config.toml
hidden_act = "gelu"
router_score = "sigmoid"
n_groups = 4
vocab_size = 6707
rope_theta = 2790.0
tie_word_embeddings = true
parallel_block = false
init_std_down = 0.0
optimizer = "adamw"
learning_rate = 0.00118
lr_mult_qkv = 0.4
beta1 = 0.95
schedule = "wsd"
max_seq_len = 1024
max_steps = 6957
Below are experts of layer 11 (counted from 0) of a mixture-of-experts language model. Rows are named router (the router's row for the expert), up (a neuron's input weights, with its number), down (a neuron's output weights, with its number) and show model dimensions 256-383. Each number is 128 + 24 x the weight over its row's rms, rounded and kept within 0 to 255. Numbers have three digits each.
Before each expert's rows: "comes before" lists some tokens at least twice as common just after its tokens as in all text; "gets" lists some tokens that make up at least twice as much of what it gets as of all text. This comes from a sample of Wikipedia text that the model never trained on. Tokens count by the router's weight.

# expert 11
comes before: "2", "1", "3", "=", "4", "ions"
gets: " ", " S", "th", "S", " List", "est"
router:161141138132078126138168131126098133148093160165132170120080102123127155101158156148119131132091116155133134136117141122174107099114075125136138142159102135091136110113118116168099166137125095105099132117116145105110117164122130102122112148116154168106092137103097124130089174107119110095114133164107150132142084108106125129111090091110119123143154129127155140146151129122156153138108
up0:143129117115136070206152114117099141149132139135116165092074129149140148158155145118068127103105141147153135110161111099149135124120132104139137135186136089135157121161090154113121143122125109135109165122156104109076112154138142107134109127153165109130114122121124157120144135077076169139152096134152174096104155111146150142148146087165093112117130125146127136111135144123091162188133
down0:102129110123122148098147105115133113108120119137131128135147133087121124134160101198113180156106141144123132110081112084122152140098166120151144140120136167153110106120197148114114155071144112102140107131094136112073168127099164114134145136138121133159151147103147074129109097141130131162124158119140096099076100126119118097108143118149109131160144138152172140154086109144152117101120
up1:133110141106103122117123122164122119120157140121124155093103107104184121128185148137121122129111146125122163153126136154113120120106141122159043100144107178085075159146108091117145083128154143140100131101144125126191108139160143079122146106120126143141096127084147115112100140134147169110146133132129117143132138143117091151149109093120111144139159123109133127112131099160061157116120
down1:117140163131137103128113106129109157146116140107173172160111147095163090141108132094132139136098091129113135122171121138133131148118164179084074111102160125119168170175095112097159140141103167151116125150112118142175120098153150161119126120081092140154143108116152127137127155110122113117118107078068131144119119144121137126165159127105098120190175128162081122127089155135127120123110
up2:155130145094131147190114147139144096111104141147171125132119133103155161104133123162114091128131128144102110152114126145123115135122110145122163097136096167150131126127124126108115138122112153141123136139097133133116156157124133162105120076130155162126095099140121114190136135165166138145139056087119117144147120143126141117150154116133131108098122117068137095097117090152095124117104
down2:139173159154145173134131109107157134147149124089125158112174140148119134122107108116130145110127141100150145152114138134108093152120135098093145162133086059143160144162132127135169131154126161107117113146146114124108092157089116158124109142098161163116114164138139069105153120150128143149127118137105141101128099181129119127128075099107112108096133155082115156148124112101122126153126
up3:136137138191089092121121121101140116169094141186126125110167134129120154112122108120164130109126130131127121119122099148209128146142109128075129102190087123167111060162115134121116118122143131110101128137118090114124100107118163142132176124158186161161121114146150107132111139105114193121133149144131135108155110090147145172099129139138078144156148119092136133115166132142123118179158
down3:126083138114131139153155116087104121138113090131153093171125186155125138138100096117106134130117108124124089106135153173074151136134123124094137144197131101152141125173176112123135125075136128138114160088138161092114077130083160115111108117124114143126119184169121119115160123152109108150157094136158121131087114136126118174155173162138121155148129134154109115143090142132117156107117
up4:134099114115108146123145099146173158102106119143107093082173086088132145112168135133130135113124108164111128138110144128137086117108081146148122129137122119108111136143109105076121075137107136092107132145145106077156136115117148099163126094126126167147109123134073100147134171121150123100122141122127147144090147131142094115156179157127155145104140121107098138107153134126137121128131
down4:097121102087118171093181107126160123151154156151160083101094131161152128126156143131126101122112137140103140126141153085125091081128127166112118119092095107092135141112126134112112135120110115114147095110142132083148138119115139132118138148135109124143128120122087146119141163129145126175137173116155157133122134070143127138117097150118135128120132146145162145131149098127135195138080
up5:146145137138105090113114122138120132137102120113139132141174087094090164121112122163157132144149135118119117117133136143105114111133123155132122140087098141139141116118109167103103142139147160111114092109114124152144150153123132096137131077130108152163089091138096114186087143160125134137091132118112105130098111142088121141129128118103109145112158105102157118108109145141105154122132
down5:124110148122166113149112148127159124133129113146125090116074114148165144082106128124103135147152112135134156132178177105183117120157132152158139123152108132125134144106145140124143112171142092120180104130106126085157097099118125116135140149101116106104115129103121149154142137140105103164104126089133126170145136134123125076145133149136109105116130167152102151125137144093185146131135
up6:111123097167134116131107126100125160116150134164160182143138110146156139117123090106116120119138103116143115155122192120143147113156098147156068138134126132148136111132106139108123132162113112123122136120092112128100134134139144130168159136105130168096125149131085122134137131107111126092139118154096127113110138121125125173099123089142067088121180124101157150166126122136095184138140
down6:128102135140129115097126119113142168164130150122149123121136161096132133128166134126133141150122092143142135153144144112109127073148091142149060114094131122108142106143140131139163114106115115107127094137151144083100124172165112147083160122098136170104134157110149171129159158109116137095157130094134116136143153097168076127163093098133118107113151146143130132137185133157121133141160
up7:172110145141094119138162111146100124125144118115129185105102098109152120132154125119107114121108098177146184159145138134106118128091144132150134140100110135105119167119101115135095154124146115129151156134109110136066130129160148113122136166153138128133116147131119101138070100075147145138121116150103124144137109083078103109119121124149090133136175138151138119105117125132106169118084
down7:107142135132142154146110110127150163153125135144140123118125134121105158183114127121106128143156141171126137147092148120150103173087186104086152116130150113137068132148140125149133165155182169151122128111137123126156113146120111140122136109104148153142166087116135157083153152100122100131144110096133126087111122116107170116135125099128115123117168120110097167106080139151131093121138
up8:081113163089179114166154146125116096140157107166156119154124126097163154117135138148125104135132104130086155121148100171136117122143125130153124100140140157096128134118154120134118140104131130111115123109096109103092147150167161116131107116104110138108089160130153109136150138158074126143138138149088138130126103119092185051103116102131140100119142116102123141152115097124183144129138
down8:149149123089105141172126135141136114172162116111184130075099130172099110144119091119174111185099077163113100125146136127173176114164128125147144154125113073127160100093118133120132098163124112109136141125131118127127123130148107107131096144150161123139157109138132115140111124143143150112095121137121156133122090141081109151157148137099162123123127113118113136144133137142062150141102
up9:129094120107098141145148135104133109115148093107153105095140174111168126135158143143163139154145120109132153136119113132118121044132067125106119104133129141127139081115155119147124139111137093150143106095113171137123131144167127122091133097111137134134121151129135130117130128159126143104132137132126160170069150158111127115115121133136098152125146118097128118133103131126132172113135
down9:098140085143153129142136132131125166130121155135131117109166133086127131093119144141140153119132107128151116153143135086139124099170144133117137136168173109120129096082109154089121159113101108114137126109150140158112155136125165126172129127121106141151138109132134135089147108149118123105165090110126086111106128162136104144114107132129107147120185107079139121141102171144148114054123
up10:117120075115078111120186117152087113116127148102113125122108116135104124152160120149156125140128126140138153090121112124092165083141109101097140152158106125152169099125102134078118135132160111094165141099122144103168165134102129123106115098134126134153147140150104176090116197078145159126123148143166125116117087151075093098155147126141140153145165144150125131116171116138115093098139
down10:118099122134148099118149115148118132164110130146135087147137154135094107117086150140093113158117113122102123129140160098122146145111139088128122125146132161141108094150182072131125132122137155143115109148127143142156126122095094137134103113093138121128088129127120154098119119121159155136149143128158106147071146089127109116167121098128109130124133117070075164111117153111128154125107
up11:144118114127100158102128125132117169121135128153107110096159120143065109163146118147108098106088136084069155100072150175149094086119115123145140129114109135111129143102121090119117097108135107132138117158104108144136124086128166073151127103116177141171134148121100163144136141121129142124079149146141157112118120109136108114110153093137154132097135084100158119147126148167151137112110
down11:120129157108131116112137104164161157146106113153116103146074124179144116153165138107100128102190114151107121106074124106112169170122137139107115187138133169091159150146138103139131166096161134162163081174112101113133116124172147128130157139128108113117176113124171169160102190150158157156179078130145120117161147133132141189161146139133112113114099136146127089145117115113108127131132
up12:108152136106087120155124138140135122113112102146171120121128116100129110135160136143111126116125113098105135111162104122134159099085123113117122142152077132115205123087119113117158164115172159134098135138137106088110106130150141142159143139103139143173163129094125135099122111137089150127154130166138126137104099136111111125154137111134113163156148111126150113136143132147115163111131
down12:123101097108138118158155108125121134101138201166124106142102119121103153149137147119121125126113146151143128160120126146123130122118133091144059073132109147127115128157119120152119124103120149096168176145110170124137128106088114095124115124164125149094124146126149152122147142115133077126085121075168123120138125109128133186130104088130135105152157130125134129115121132129120104152087
up13:134128121124120136176129138134142129127136161125141140141153118124142161136128128097107127100157135136145160123148114119133079110107133097122084158107111144118171131125122141112112113136133078095073111114074127168117151132141126102148102128126116144135117142134096146142137140136110086107142144138091129140134142121138147119103103086150105127146153132125137069127125105143118135154107
down13:125120180119115128125117096120138124148168133100114145092139072135130120133159130129117127107092115151055172104088137157145168161141158089110127104141141107163135128118130081106095113149113106120108102101190148114092103141105109146131130150150071153110126146145110103168050131154135160141151131129123144157149120171130139072154136152157153091104139150144105080163136121167138125108109
up14:161116095162109084135128093135096153073157133097086137122157159145145089099164124107157096106126129136135147106110117118121105131126117133134122119162131114149176119119150098124143137086087122118109139154106110086103082141118148104117137102104184178146172125153116161136126166125112158163115108176120134117135138116106124122119131132111094124101155096107107164154148144117073153142130
down14:073153153143126105112132121115132170117170160131130168155112152093109101107183111121131123135111103138082178123133073136122083140161121118136149094144178114155121096109092119139124144121126088127070128122104123109185142152110137167104135151103110154131143074111120132115107119130155122094148151100131089177096117164091120112120131110105145129128122129126109106114120149142132123131133
up15:124100141125141142141133115131148160112141154142137102137136116143119119108104133169144101132113143139120138127152190133120137130133127151180067106164140138134150130152113081124134113091085081104121130130133147107128131137091121129138163131144138104097096130162176147078102140095116116095150114132127141163070125138127132108122129136114148043125125104129123125132134143124149115111137
down15:154107108138117128149137120148097128112094160171129132120143129113102147141172115145128116154175060145116137121128131113114130146099108142142145161164094145077131148097151086049148110148156112106143133106132122116134149148137122104153107153131114133125168098159142146106153134109123137132150134113122113135161109143120108147116123130090132155096128123134144127125100159144105108103105
up16:155102109128076119137137107104183137117105129147091137110169072115137138121180136127120147142150120185151148102132134191119131133105166122112133133134132145164165174114120154137104084116151178107148150082102184139185160127141098088091149115123121096123117108119117132137111100144144099114134123120133102135147091153149079074130154133131107146108137172103090090109152118147151140071113
down16:093160088153126120108116146121157151133117117125121120096147144116092141132127128129107143119182132144105124135133137130118041105100117136103092154118131086084129135153137131137133141164150162091090118159138089192122125124123103148119133135113099116158089122165121150125111169105143106160117114143138143133143069107118138129100085130136116125150147181145148131140136159112118100135163

# expert 8
comes before: " ", "-", "°", " —", "N", "),"
gets: " |", " in", " of", "\n", " was", "°"
router:100108099149112157153112113127137117118130101168133124140119160136155155136138096152123148119155146096146139126076107144123150082144109143142127148139115110183123149130142112103137131129116099097128119137162174132116124144158149145089108122184155155164137110093129144123151140097143107124102115080111160113133156104097145082167158086135148098099141163114088154136102142156112131091136
up0:131152103117125132155140137127131109117098133181116125106122108071116137103129117157164087123119118117109137113101161120146130120133122167120123111132064129164123164091108126124149075095124109140138161120113102082100162176112115126125175092147139126134124132146114138107087118118148138163159123091096152087132133129095094132140149144099087121104200114095184096123122137174057143097141
down0:143091123130134136148094121074141129107093138143134136127119204102116155080119073115104148153148102108099115146131123129114115082117094105123165107135123120156100100132113078120149115092162098147172140139128123122150070202130110154107094124131174171150093129126131131124130092114168109110125119091102141133091168122150148128124125131186086093142111103131130144092133118128180142105123
up1:128142166062124094176125121108081144092119133130096202136135144105124160127079157127127088151141130143108101122139150121120144158123162141106102135098122131081143112146107137091153149105067122102127104163134126119094131125143120139104201121101134145123149113106082124147100121131140148126147114133099129082170132118088140103122096113114127130150207130110148118176120113157129143151127
down1:066138144156119108124115118115108131123164115115132127151141141152142154104120122169070095107108111168134119142144148131129094130137136162112138145165143097108105163159100104154128136121141163127171138190146121110122145133132063145130067115102162132125120076153139146136123136123142095191110176108121098123121084097128125149111118106143145161149112153150121078171115127149133131125188
up2:165095128103118077103133126149127104160145130128107140099124133137151136124178146120095093111125132157160164119152182172113155169109070164145104153125125153117145200122096134116112118132096146078115165130089138049125127118153157134139156112141142129102147124113138120120133097146126113098141128103099132115136185119114124088192143153114182110125119167109047139179130139132160153130101
down2:106132094130126092156140120163165140124159129129144118148105143130099113141115151142152101140126144139128079105172145127095155139081088104115142146153127130100134144089125154136120074152144120155087117144114172118100123159102096155097137132119120131144112118149170145117123132171126118108164156158121141113137112119159087163098129149118142103148115156148112105135166148100146100133131
up3:147149136155136123109128081111141110130084123084065128155159144110158150124104105147175120144150127113166138105094119157143152094140137067133136102116133121139143103181156141131097136151165111101135120116129126140140140147164161115133112143122123120156162091150133087122143150096138140120152128129097111097119164159142116174157120128112143178141133118103175139145143131120142129145121
down3:112124129093158148102106155119161122146138115152142156153147120157129089086141151111068144145145135090165123134103123124133154145135124113171111106121128141131099121080113131162151117133103122115126127113141076165137122131120150182160162142136076135148132135116104175111122156131146142165140117114108123127145171156142080141205169126114166115111152119136142124098128101099143139101132
up4:128096137186135122132129158104074139132130127149109131154144137100122141122135097112120128133140138174089178124141126143100104092106091129117145121063087106108152117116128125068132147129113148127143094131070111127125138132120136115107114091132118148104142110138134136164114180133154148149103120071072123101113118131085168170132106116196054136157133143123115119151144158139121089117122
down4:131090135120149131107098116095128157106130107127149124091145157110087156122163117091093128152155139104152144166112121125135108115134144106119156113086128136111151086110146130075134122123136155139131100180108154095142117134103107109108127150113120105136150118172107081118111129132114137154080147135120095142100118148135149124111088136117126175129129125109139090127090129167120123100144
up5:198138139137097091141123127090124117070098160103148126178136104130123145113096158166164143140134119138113163138111159140111138119105102164129096112175118139140126119148091137136124133105105081104150144157138163147129136096155166143109152074164131170138103136139121120142108149137119154122117115142139078172125091104103141135135143178144132140111164153104099136160127091139139107123120
down5:109143102137135122121092107143166154079140124121148083094130121154202151134136116129151156126169141120113107156089126137119111167095146110142125127166112089106105132119117108124153143127139121142152139107067107112126096143121098105152120124128111075127106172107138120157114149154106154110123136102134140116116141110120146165105142166102113116139141149130149114124096120137134118106126
up6:143099078111149102150124114129187126121084104131098102078148132146140144101132087182133186141123118114119130155118113108096127166121114121143124142132088139153126070125121144095096101167127143118148134119060158131146110142133132143120123093175154115107105113110134141135146154101159114150129116114141120172133118128154115122145121111087141193086110131119086123091113151166094166091126
down6:142163090149151119138122116127098173097119126122124108130135125115142131172109129127163148134176109121123122148120087102122144122191113108123112130160138118128112155158125108153112155130092104077136158121132155149108131100153102143157093145180161140135099185128169157102119098129099137140123114126111110165145134115156110133118170127126114138136108122147126104154110125142139108145091
up7:144119111100093104118152095109142155104121155117115140181105139101139122183149106171110091180117140094130155140140141187143141131116127081092126135083119138131137091113173110120102097134122166138143110120106118116103072100159177094113144179132138161137136134135166134137129124137131151131133132164138163084167145116125154129130100096093134148144128116099098134099089103135121127152151
down7:104125093111114120138149125108130089164129112128160114171108156134180119145176137152074115130121082098142046143113152104107133121164131109100126114157149144182159118123134124130139111108158087141143081116151125148131081153132104128137148143114153143113155118140140190109142139133141151156132143111149116120160174090118136134143140137157145112147154127106124132106113157087138122122149
up8:111130087138110089168131097128141167105128129145152141119111115141114134151156070164131140114108133111123134144160100135169139146139143125114133115153130126129122090146121116144135119151112133124130156154146111123132129117151146136081152131136120095100167141128116131098145139139155129124106152136146156140128122115120118134154096109124153150074112152122092133117099122153154124114124
down8:133145086156142128148138130172131116110167086146139108124130134143173136120118105102095111112075074099152132141108116151149142124134139071081152064154132109157120112133130112151127127131160152126143173128090104125123117125110090100163112173130127111133184135128101154108138135136115157105095172088141091123131161127145095118120154145107122145124117111126104139156129146104130124134097
up9:131106141156154150118109136101140188114123141173127128159133119121125109143125157158148160173125134141126146126109123092162125104139083133110146102110119138139133105122140133107090130162108164094160160101139138125147127129133146107120135130136139136126164115074133154131078128115120156114077114103177140131133117166168141108177094150114146078093147137140130124125114118130150152117137
down9:102105118081114127167096126130139118095128142124148148095123141131123121144132110141083155201136102121143125153171110169153148109220106138145128117110140135103158140138125143143138165139158107128154109110062154131125132118129122129072111155134140134095156111161152149120127104152111131169121114146130137133126138158158129137109083139130122154104084137136142147145099172129111171146151
up10:153131124105115113123154134095107140108108137147093144141111115133175129131117160128152145157152158106106158126133154131147103115105146115160076123156106143112101151132166124122113108108094115119136127158095136096193087164135174139097127114122145128089095140156143149136128130112090148112155099148114178118088149145103112115183098138136116088136114149130103102156153135103128156144113
down10:095166085098146122127143133133078150138123102082113091110137123159146119176122109160133122104098155096130130141117122152109118126133132143135147121130121179134136132131138184085162156117124131125144111170140140105132150137115134104109124101134119148137132133150101149153116154157084144150168147113102145120154122131143140161179122105072121105143133166130116073163111177114107109093138
up11:138137135119164184141109097143108115159159130168150139169169140102133153113093088115126116153143119112138123097126143147163134105105098146123148170143094139181131121106121137139161105149098152155187148115056139156116125135160185145131107169131129137116120137100090127111087114167151166122083129080103165187140093116132117127138130085064143128114131132106158107111125115097100125140132
down11:103146152109127167084146109122093112138139158161133131137153120086099102098142128113112135135157138074151112093137160122138111126100121150151124135173119142126084106111150138140144136148134109114149146079133119106088141081122125185105089137117165125147116120130073117122096095172098137089110137079089161131121199122141121115123152123095100094124163105134150093106152123131112144133133
up12:120088103126083125142152140100096139153172117163103159135123118131135145127138124161103072137141168136121127116124121168105119129119121146104126131085116124101121156163109134083124117159120117129131113107082117167098104138128098148157129098157120158169132108114135113161120147141119133126138118122120131171179125104140152110114075116111141142111141145126198157143142113117135096168148
down12:147159128118114112165125140136147108143172115143158156136122146120124164136101103107148168096100103110117149133079143124118143128111150140139167129136201146113131187143139140090171134150159128082144139153119086127151130126127120125184123073121097108126106119111126122108081103069141182141148078109125123114095161158147117151106159120121109106113147146164120133170129126128159148128150
up13:143120131146106114116144068129109132133093135119108131113105109121127112123125127161152141108123179103142133093127129120131114074148067154105123133131131138153081182110138167092114093136102062124125116141112115126088131148155129122079144150124122153165127124107104147158129146173120140139180101143129161168157176111109111109137160154134139160089146111124082142134129128123111133098093
down13:168053103143096110102096118093134132137092128146207107133126141110162135121153150121136125160142119150118124109128156105148129110132105107162110126150104177120150134091148074160094132083127133139102119142127151138147096104149133113074137103140104131134107140121092149133132115123122144152159102129142145091089092103128179123129110099139105117107121122094180150112105094104088139115105
up14:111143112140094130135170141183124135084119096117134138144128108152135102102115120117159068107110115151146187122089117142127121106093155145102050133109107153181143177134156147080143158119110111137118125112096106099131091139147088133180136109099117166116171128118106149141162128127136114135115151160085121140149164114122170081223091119140102144111147115082084155100140104120125120130111
down14:104155085081105106161092119130134147130111104108127112157136103146133138128140174131130137117135145142136164103088105192115084105134088178109123122116109131124128118138132181104122132140120128140123144122139113126134114118112144175131110091142100137145119126095104148146122155134148142091121108124162168140132119140132135106133146139125096144116123139134096109149124142121161100127066
up15:130140084139113079150138129103124122117155109143119130179098108123128125072149078141148110125146145101108155122160104130098131114172145152132137090109124120113168144122130112107085129107124120093201128132123123111100066138124155131133180086149129126089153144136139117132151127084122138152082145114112127118155126093118157124120110100136144129168140133122158092185099152134162162105128
down15:122142142106085110148121164107168116132099109109180085145110149150136091149116145124117141119124086123151096121102120099111116132125103151173161145138114136118097160117079120125128117139119134124108141133124102175136099131145155160162146152125163149126129110102090148160120135080119160157149141106096109147144096125111171152150111150114144126115164132117118063141108147119153116104131
up16:128144154111159162094130097127128141102122111120136136100083129150121121116169124142142085130131123156163169135065128131142132118143114140111092104148146135130139128147115130135132041111147123098127140111135166069127114123150115142169139137125140127142147142108120159098170158120098099121136103130126111162163151130119107112172125167129145102079130103143090146177148120141110137111115
down16:100135108128072095169130161153100105129094139156144164159114116102117139090118089153130131124123116138120085141143160131103117093140137137154104124136132131133091151139125082146102087143087164170141129127172090144091173115123101078096143108131119111144121141159154132122144110146130126162144138081150124071173141134100158104113156130147180156138116118122146139087119111146101114129160

# expert 7
comes before: ":", " the", "-", " in", " by", " a"
gets: " of", " was", "–", "%", " is", "s"
router:133164151147137136142117118140097115109090115164124181129113135103101127104127108116106112109172149101140121097135149134162105107110143100109100147127081124101139139144157164142151133091131104090128124114084128128082104167155113148164145114136154155152115154096100117134161153122127153108111135116088154096140111088106151139143155126113146124117133106134146120114157131084118136105118
up0:144161143103108121106164141150140168123147095145125103148151154136102106126146090142135144139158125084129115139116135124086129118129166118124115125131188162145127131153147119129127141133143108146092136095122118147131145147140145102106139114121132136137125140099113164132151138114121125119089098128187112128139156107109168127216102137120121114133119119128124111099119102107118187090103
down0:122131127147073146139171132107089160141123146169154117134133116140140110143145137125137080122126194123112161112185144142129116154144097168152098152141113102158112140097125137138161140153136185158110086105077106194129117112110110126117141136114132115100108137114099148111141121117116121142107125125118149141204110117149119124122145146103127110126141140135125135092123144175133123095148
up1:148109116096130122101138047167149128159135113137115142100114100134134129164138109115112083145144164114160125115149115130088152141097110128154109099098110148152157091133106141108093125143092111138129173107076111094092176124152181145098146084146206161096138135142148149148120107115095142126103138124114157114092134116119189084138144122108131138125125147107137162113169120109136184125122
down1:128111115138125132130115120131101112085179121123133108124138172087142134123158073140117136094117139118141115151134105114099078154134098143147112107111125120122112134113153100109154118111120198175136106128126118128112097103108141154093123104125127085102139079143150106142121136115091110125115132135179144123133124089115153120121134131144110143150098146101154154142127102125086092102143
up2:098123105096123154100126118129158125118146143109099137103103161093124162090133126139172122130145113146168124089102096131116146134133110174117056149113125166162165077174140145133125074139149108140168129102162159142116116150146144102156169096177143099146094106123154134116093114097120149147126097152164135133124118111130172120098107144119150114101162116095131183122131115108081158123122
down2:104102090157111138168101109100149131079113120163136123102092144102164119139116119113181119103128140134132128135121165122128121116122118121164163108174165118183097154139077129139126084098135095124144118081127174111105151131133117130122188132102172092117137122125122132113127106135118121097126087115129124089147125156132159084139131102181139152103134116118123161108120149072148138162107
up3:142162124127105115146136095139122119100113139135136188102144150097136194141125122126162122125139132149133144102135088123134102151131101098121206121128153108138131150109124133156106127113135135119095123111126148137176141105142166146095139144111109121128154153086103114153130121127123204091121157130124158062121139142134080096093113152089120087139138118118127152164125127121114115158120
down3:145147142101134151151111120131093138093121140136134141148133148091148145135134116135141079136158121087125115127150086113149110092149131140139136158132127132121103135168132112159187162155094148100140158096132133118098112137138157105158159137130105156134101160136123128093126088134106112154114157128126131119147131139176158116140128135124187149128108171126097136164119060072145110173140
up4:143116119109136105122097138143165105128131129133172155128095124134112140142135131142159089114101149103152171111147108177096096065111092118163119144109160138130132144083082110138146123136169143135089130098136111138138143168152112130126114119110104086140115128109136108129164154138091197120107128129158076101182096154108144113144112137151128133136121166138130094138204153145087153110154
down4:133112119137125140146152197122141104141121120120135140107084145166133101169118138135169151121125108096151113127091102135112191145130102105083168115110148118153142129052118148102112117138111153115106139139106122147113178114166103116153106092162130112171144162139108122177169124114080105118126178096130161098133119147141119121162101126141113106145135142146108134127137146102107135118108
up5:129086084108151153115115116135147137149086130122102191130140129114157140138149146136130130105118105126106121105091103142107164159163154150101151149141088134099148097110163149125120129116103162087136129144150124121110100178153145142138125120115135145144066148068107114104125122116126116116098127102137113127104143139158109133169176177146104185119110119146145143104129163116168151176133
down5:150130119127130117129137160117150092184127151100090110168097134150128089140159107126150122117120132128125120154128138114084125149167117108109147130108130107133110143106071116138117112127134134129112074112129085147131108103103128101113123110163136158085093171103095140164080109142185134188175117103165159118123136139175156160131190136138134129143156135142148138141133128083075152133107
up6:130085086132146171113138129085112132153140121121136175126122110128139129165086120117116138108173122088147135101137140177102083136105082128132149110123146143086120179132136126143136147136123086147115166120098114135065091094145111100221139117122112150168125138105136127123108125111152126100102136096058158124108119126124148130134145103113108120134117088132138128133152098107103116160141
down6:109148137077125127134146153114091112132166132143134067149130125122122120153174145153114132096145083165133106106152128107111150132070088113168147123151169097129137144126147135141131117104135129134117119121118092138132128120087109123123178104113139135117155164112136154092116157121157125138160175141198111102089139138122078116124132129159123131180157110169190112115153159156131151104117
up7:159122117156144167087142118103122224148129142162131200125095133141129128130118088101127140155160102128090170121099134140115105123103151124082162114155088138132190172141160118136123137091094086123102130145120088117100119127102083124180106136097165127149098155110119180117117134127122096145075110111101119083175140122122095126165104133172092122115133112142124110133144090116141122141144
down7:143089120139084104117108099124126153129095142099117096115118125097173167122135149135076101097109153128171138102124103166125104144106154126158120156106120139153110094115115081121106120136122132146155161175125126119149151066130160110123126140170110144109097095161105136162171123149123124131109145098155140128163126083149109140105157165123127155125107102147137145132097115102100162140102
up8:142127140118152147127121117122089126119097115159113129087128128132090135095099124096144128122125143103100150160155161130113096145109130137135090135088114146108092112124104113114069121076093164133125099155129110153152124153145118105151174110072128121156154140117098133176139120119148128166112115129086136109114129129155111106127137151116121114091163155128128112130146107115167162151093
down8:122122099175122093101136098132112144092144101091126138136142164107106118086132122110108138135104146134143086164154152126103181096138125145118128093127148147078127130127147164174091165139132117161127116127114152144125142123101136104170137122108175157166147124124119148123099119122119135136130119096120133100099099105124120135179107129178130126167118127132121145145107150151165154172107
up9:135101136151141138171149136149123127089106123137135116129174101150139098166154073145105129152150143168154144110123145120124132119128112172110157127111099150135132150137078151131149067107135100131099119108107133133135132163146135125122107128140134134161116121138105149100143132124161184118110103085136091135132134150092150107169130158086162118120123108110103177125123078147117127110103
down9:130126128138111105124131143130127132141117127102119123148142114178133132143160133099109093116167126149144137121123133132123136117115139109126117146110149150114138111128149112130147130169108133171142110139137200136083133128190130194136140110154095138098127156161130147097119109119124127082122131147108115179145074086147159076141107115099106120090148105105107118075097122147137065119120
up10:124105144165111112117140134125117164118137131166149141150106124119161101130121153163121123177134146135148159134138105142174086135134129100109111129122131139101109139141112118140170140083124132117122116112088168137124117154101107101180150145154176098166149112087114106128128152158119101137112089094158108153149166176126119107140150163138135146103101117138115131121110098131099165144134
down10:110129167133108130141101080109128209144127134144161144116106113119119107132107101137155129163097113120109139104107150157115138122116112075083152139138112075160126112189123116108155176156136137123127123147116111151133109144124157168127097106099138120147133109110108130136143100068119156142112100110159115145152101140171148140130099107110106116174122129137118113152142101139112130123159
up11:116144131095159148124119157122131124098153108110101137160114128128138093133094102137127096129134118136176102094079127172127095146119133142133117147117117125135173098116131137105117127115083153131141153105113133098074131168116147092147129116174156125124104136145127147155107132122096149145125099108121158102137122125099154124157147162091145124079125119091157177123159103114139170134107
down11:132122143102074088126113058085121115127073150090107103154129108132188115147118137143127122110136160128094186148153128131117154168177143136137101164141157066137147127109128135126146138152134145162133117127141161149165118128096103163113099145129109124107096101114149135140112131098149141109172075136149093111147122093147127121118151081109079123106139114128066096130090142159148150100127
up12:208123127150166131089138111156111117117117147138062169153127128115112147094127136135160121167107187110140118067122135109156102108105089107117124169136140106115124127090134135109138136125095140083121163117124151144153120157133179125082123117120108132135121112060139124150097145104139160140103120150141162135116138131129098135172103140119113126106142113099126136136165120101111145155131
down12:103161140135157106112106155151140143105109114085140098139149160143100151171103113112120098116174078163134073170110140122122127135137103113126141108096127096101140151139181137132136162070157098124140125114187135128097133154137115118122134125125085126134180171154149104169156122101105133141119136097092156170120168123130105141100133120113100184125110157114097121103113155138131135112094
up13:146117054113112121141119118112172121152135146156121125145116105131143149119125171137117103128144129159166128096130138209145116133156113113118127106176117160118134187104113148113136107097132163132139115094111128109123133124138132132114114130162128147144141147105104139146089159111120144128117119079077103172166108104096087129131152103121107125152099122139095116120139081138155119147133
down13:121159131154135156145112170120180136143164130130127107134130101134164148141111099114151142095106152110161144104127128134132086158110143132122067124146153092131167144139111149159114117101136101114129151091106060117145158133137145092173146110154166137136108131109142102127111170099153134095131156115135110143112140107123148110132133138120077100154070117179110115123139088132140144095119
up14:125084114122135124130090103156122102135146131122118156108121100147137081117126138137165094111133134117128119176134167135139070154180095040128150114131103137131108115127151166140100146143106112117140115146085146102119079197128131136125131144110101179150146129106115111149129195150127208136106120129117144105144106126120152129171169160110104159119122092088147130195169141157145171154124
down14:161119118099113096108138157145131123147124116133116115073125124121116166134115119132108146150152143145152085136140131172064164159124107118145133106112133151128148132118110135151067064160149107118121115158133125115172136127133107116109110094168075143126085116135121096134158133151156131135129135118108088097153151132149109140075112096129073137169123141149120113104132151158100146100092
up15:128136144141116107177133112175102144084143136169127195110137139138130126129156128137139096108144120110117161087148149133160094126115161122136110088093144129161122185134156145132135121100155107139100143100138119133156132173145158152096147108136119130122117143092101129114148108144131125078121122119105145101143142155143125139127112155118140098104147139080138135125154115147141119083146
down15:136130168123148118105114117137104171128155166140126168153147126149151152133093134177123145161107115121102125087135124144112125135137109120134128127112134143123162102141123129149124178108132110084150149095155130115146126155157145146161154104145107158151183099143165125104124087146151131086115054111119134117108136143131108145116136123147123120130130106139119069143129115106135125135166
up16:127137099111136113144127145094077130130109151151094181105120094141135151095108136124170151132125121144171116104088122119146135150122128120081106174147107127108182135127129158129124132108099100110086145125093141146120130118148074150147106105149101125123106118156112140144159125117133117179104105134106119137169129170166140160141120138125107205144134124119146141133170119107102124156121
down16:127176127113073134080103143130164097164124137150181135161148217097099120132155123154150173111120156145113111143084137153120159125156102138135110119125106135133113125125135143158128098131140103204132094097133083112093120126112141131125160119150133141118133102113145122174119133131142117155148130150085155135147126142168086145147111128095122101122107104136123096130123118124134127130151